Weights of a small mixture-of-experts language model, trained from scratch on English Wikipedia: 480 squared ReLU neurons an expert, 1 pick a token.
Below are experts of layer 6 (counted from 0) of a mixture-of-experts language model. Rows are named router (the router's row for the expert) and show model dimensions 0-255. Each number is 128 + 24 x the weight over its row's rms, rounded and kept within 0 to 255. Numbers have three digits each.
Before each expert's rows: a language model's description of what the expert responds to. This comes from a sample of Wikipedia text that the model never trained on.

# expert 13
It responds to: Inner or suffix pieces of longer words and foreign names, such as poli-tic-ians, amp-ut-ation, Vi-ta-liy, Oliv-ier.
router:113095091160132128109119068140108157153113129165138125104109121127147155120148121135129133143134099069116124109166108153173139133094192160114113118121146143110105116084123133122147132170143152115111139107131098146095090112119152156151126143119111108114129148137122166122145128096169103125125102124137123121147109068158130124121134154105114118153161101135180132115148145118102127113137136109136084120143097120149126124128171076153099101122168122145131162186109153144160132174102108164159074099119154141177135134139077118152127178124116115135132167127148120106107110132148110118143157153105154191097113089162124109111119116131157163196131114110118131129150116112155119151132144104099116100146111164065140171140180145133128163107134141108155121137129127127119147121124110

# expert 4
It responds to: Hyphens and pieces inside compounds or mid-word continuations, such as role-playing, chocolate, build-up and button; also Co, co and re starts.
router:131178144095114081165153128098160103136103116122105143130156078123097182143132100131090131129152168124131148150191132157128145132126148121083124130096138111097091119101101082134141191140146142077092142111120117137135106082147118104174126160157137106102115131082092175136134107099136124108124141117107126148142169117127181136088143132161061131121137131155118142127098124196110120121121121102126120126130158137141120133152109112140131111166122075086131120137138125157145151171115111149142149123123141104138142137139110168136115145140152142127113137139098127135124184089136132158155113123115141151152155114123086123100134111130130088128118108109123117114171123110120160130149165075097152099132090132052116124124107139122140126140117108152107133154157130136102121082149117

# expert 10
It responds to: Word pieces inside personal names and given names, often in sports tables and cast lists, such as Christ-en-son, Elis-ab-eth, Christopher, Johnson.
router:104152146096160109103129172130140142099127108093083144131137105142141161139142136132138167178150139123084108113156161142146119124104149147083130143133138170148105110087136154110118118117132157132111154169134115153135121103087136115166121106126141085110167105130140151129174134090162108149168131155138155167129130135155126121150105136140127132133131135172154115133160122106114138134178140084113121151135114106111132159104143146137112131138162144123141097162151145169124160139124145118181093171141123115145110086147126135125145168108124106123140113125123134121124178103101121133164105165111162133145158091144111097113112127115100142137087105074105170156134109081155115162124166103112072157081101137087130106147110121103122149132095115133127159094109078117100164077167117

# expert 16
It responds to: Colons, dashes, pipes and semicolons in lists, discographies and tables, plus words like including, include and as follows.
router:122119097139109109154132108104176104118106157097133169144125114107147124138100125144118142123119126157134108131155117135124151186092165117112116147138178124095125140131141164097131114140130120144113122133121114153125117139123132126116133124125156078134166158168118172125122085091118122148165122100128124112093165145126146142093151138098119131131129100161176109134124134136074187143095126123123106135164127164099164096125118096146124128157129108130135128156126123164128145112098121124148153109092182104171094166117129146104103195112087152098121117155137153154116153101127095165113064126165096166116140097112151153109120111119108122142128144127132143118096159150165127161114083132080078153108133104084119126141141129086135115177126141118203149103127108118113128117126091

# expert 1
It responds to: Indefinite articles and small number words opening a noun phrase, mostly a and an, also another, one, two.
router:150131113106118132112167076134168093103125107115128165099171124113123117099143138135120131119123136112105120163150157128160096176124162134091143149192130123117124133090100151087180152131151121100111111123155084149148082102128101135132088090113144095100107170166171153109122115117141155147149145080143132097109147128130090137116133128130103117134139126138152093156091101140107115082144109103167093118096143114118112117119128143113150112164135118136092119137131133152145119162112165142155143141122172154145109168135140104137139158141127180129131080130151138129122157124103147106143130147177155111129112121135125160107134110149082091150138210097174151130132185125138124104132177118115075125092113135138119100130158147132089152141107127136149144107139110138122113121121091

# expert 25
It responds to: Middle and ending pieces of Latinate words, often after prefixes like Con, Pro, mis, such as miscon-du-ct, semicon-du-ctors, Nu-cle-ar.
router:131132162118165089177087161094171134110101122122138121114131185092165173139105116131109128088110084153156114144178118122176112119148143120139126134123135128131134113076147117108131171116099162116097139107155108115087087123135115093140105137105144126105135145128105151120143130099138107140109166133150104166112145122172110115113123123126113127128153137122151126172124126071153150119169101138111096113160090133125148136143119104115097113140143119124074131155124108151152119133081146117124157109118137137117114141105082129120124150157117109109162140119179146131128117107124090083142080106143126138082140113156093104114142099124156155090083143100166186116127126106136100131126092111102143070128144095072154093106134111139147122114114135101129088144123155153112137083137110

# expert 7
It responds to: Forms of be, have and modals right after a subject pronoun or noun in narrative prose, such as was, is, were, has, would.
router:081125116125137123138145112116109125110082139164097145146149141158127132135109096121069164147134111145149094149168187126153108138122164153113132163181122114116100117133120129106146116153160148115123155161114082201124134122137115123169141149081104122146070135150105152163133135156137182133140136119145116088136155125117097118106124092141126165177117113133116117161141115144092170084140106103139112149108116133084104145112154104103126124132152124150092106105152134150137135115111129130134147108123172101138155111091100119160081132128124184121159110110129109139129146117130130116145067152110157145162106161121123122135101141120124102095064117128118174154138117074137126152100085113112123134078110122131149133128102166137130181109165124091114136112110113142142114134105138

# expert 28
It responds to: Closing quotes, parentheses, commas and periods ending a quoted title, phrase or aside, such as ", ), .", ),.
router:098108116081139106104099108135163149109118102142136088143162125152113134124095129135079115183144108152144144131129109089115102130165147146161139158157150147138090151101127167113132134112162148102090120150130070135122104129124118137162122143104105133113115119110100131182086153118164157119151134081138124110111133125135113118116126137146118148133173112152095152163106106125143083147170148153117095079185130143113090144157108132109138115171146109127107106108107161150176181146115102066170129161129133132186168146126141094122132125140098147118098106138166099128131125102130157157091122121142179111145148090117139147120086127115121121117097133108145149154106168104126133119127137091089112149079100120136164163153152121125164119106116158136137157126147119114140140116127138

# expert 22
It responds to: Wiki section heading marks like == and ===, and opening parentheses before dates or qualifiers, as in (1858– or (2000 film.
router:125137105127093095139150150137137133107101134151116150103178147104140137119142136143134144143133109080126125162127154104198125122121098153080149134132171175116113121093114147138161119120121152134131116115148134157106067097112166119147123149132107149090134150145123135139153091129130151151164094113126116124115166127149133094098154120169142129143164108115154133183078150164104161123126147133085085126163159136108125158137120109131122115146105108130126111097112135144153128129142139116133131173113171111173169140105094150100046152131130184089106121123142105126154152125121145117167112154142117142121127108127155130123129131121119125119126169126150148104120104112145140119142153135085076181091122110135087141106085109124164181156123174138148150179101098144136137136106115

# expert 19
It responds to: Short syllables right after a capital initial in foreign or non-English names, such as M-ba-mbo, D-ra-ke, T-ó-th.
router:121117142141185109093130100122137119132111160144141126114123138099169146154145107103104197149115066134126117175129133124126111139129115113126147111129156168119105116148166149049141107138138097111098120107097125133125109151116164109145133117094148059138145129114092146096152108167131116110153124159123092121087118093156153131135138123111117113129155189149187168148133141139097144127128097127112115131122116140148122125112117115129111045153126135140115151095105131147115123162157182087168155150078091168160158129145129103147117090135130114123144140152132129132107141122131130131122136137152156132103121128131115135148151099102114134136128139110130169150134133098126104169135159106128091106113136109087139168180140141165139092115162151116129120110100100132145086106111082

# expert 31
It responds to: Characters and byte pieces of Cyrillic, Greek, Thai and Indic scripts inside non-English names and titles.
router:107128108131150126165129102139116076133110118152092139139130138109145162154129107132093141184150116125097130202149128097133106139091125153109104148151125116143073143068112137062116132160142177113138143105125135139105129091106146128184086103124112081097104111169082114131130103120137102142179138108119106155189147140161109105134156131150124150134158128095152138177127123119100125112143132143089137101142145155093135105099127098096114093141122109141126100139143111144113119142142157130124116139139126125156175120145107140142140131144118137123146082112149169122139147112136119065143125175151173136115134070141124108091086117134114114146123124141120137153116103118139136160143113099078086136115117124118111134140134125162109147173150151124167148172098116122110109116082128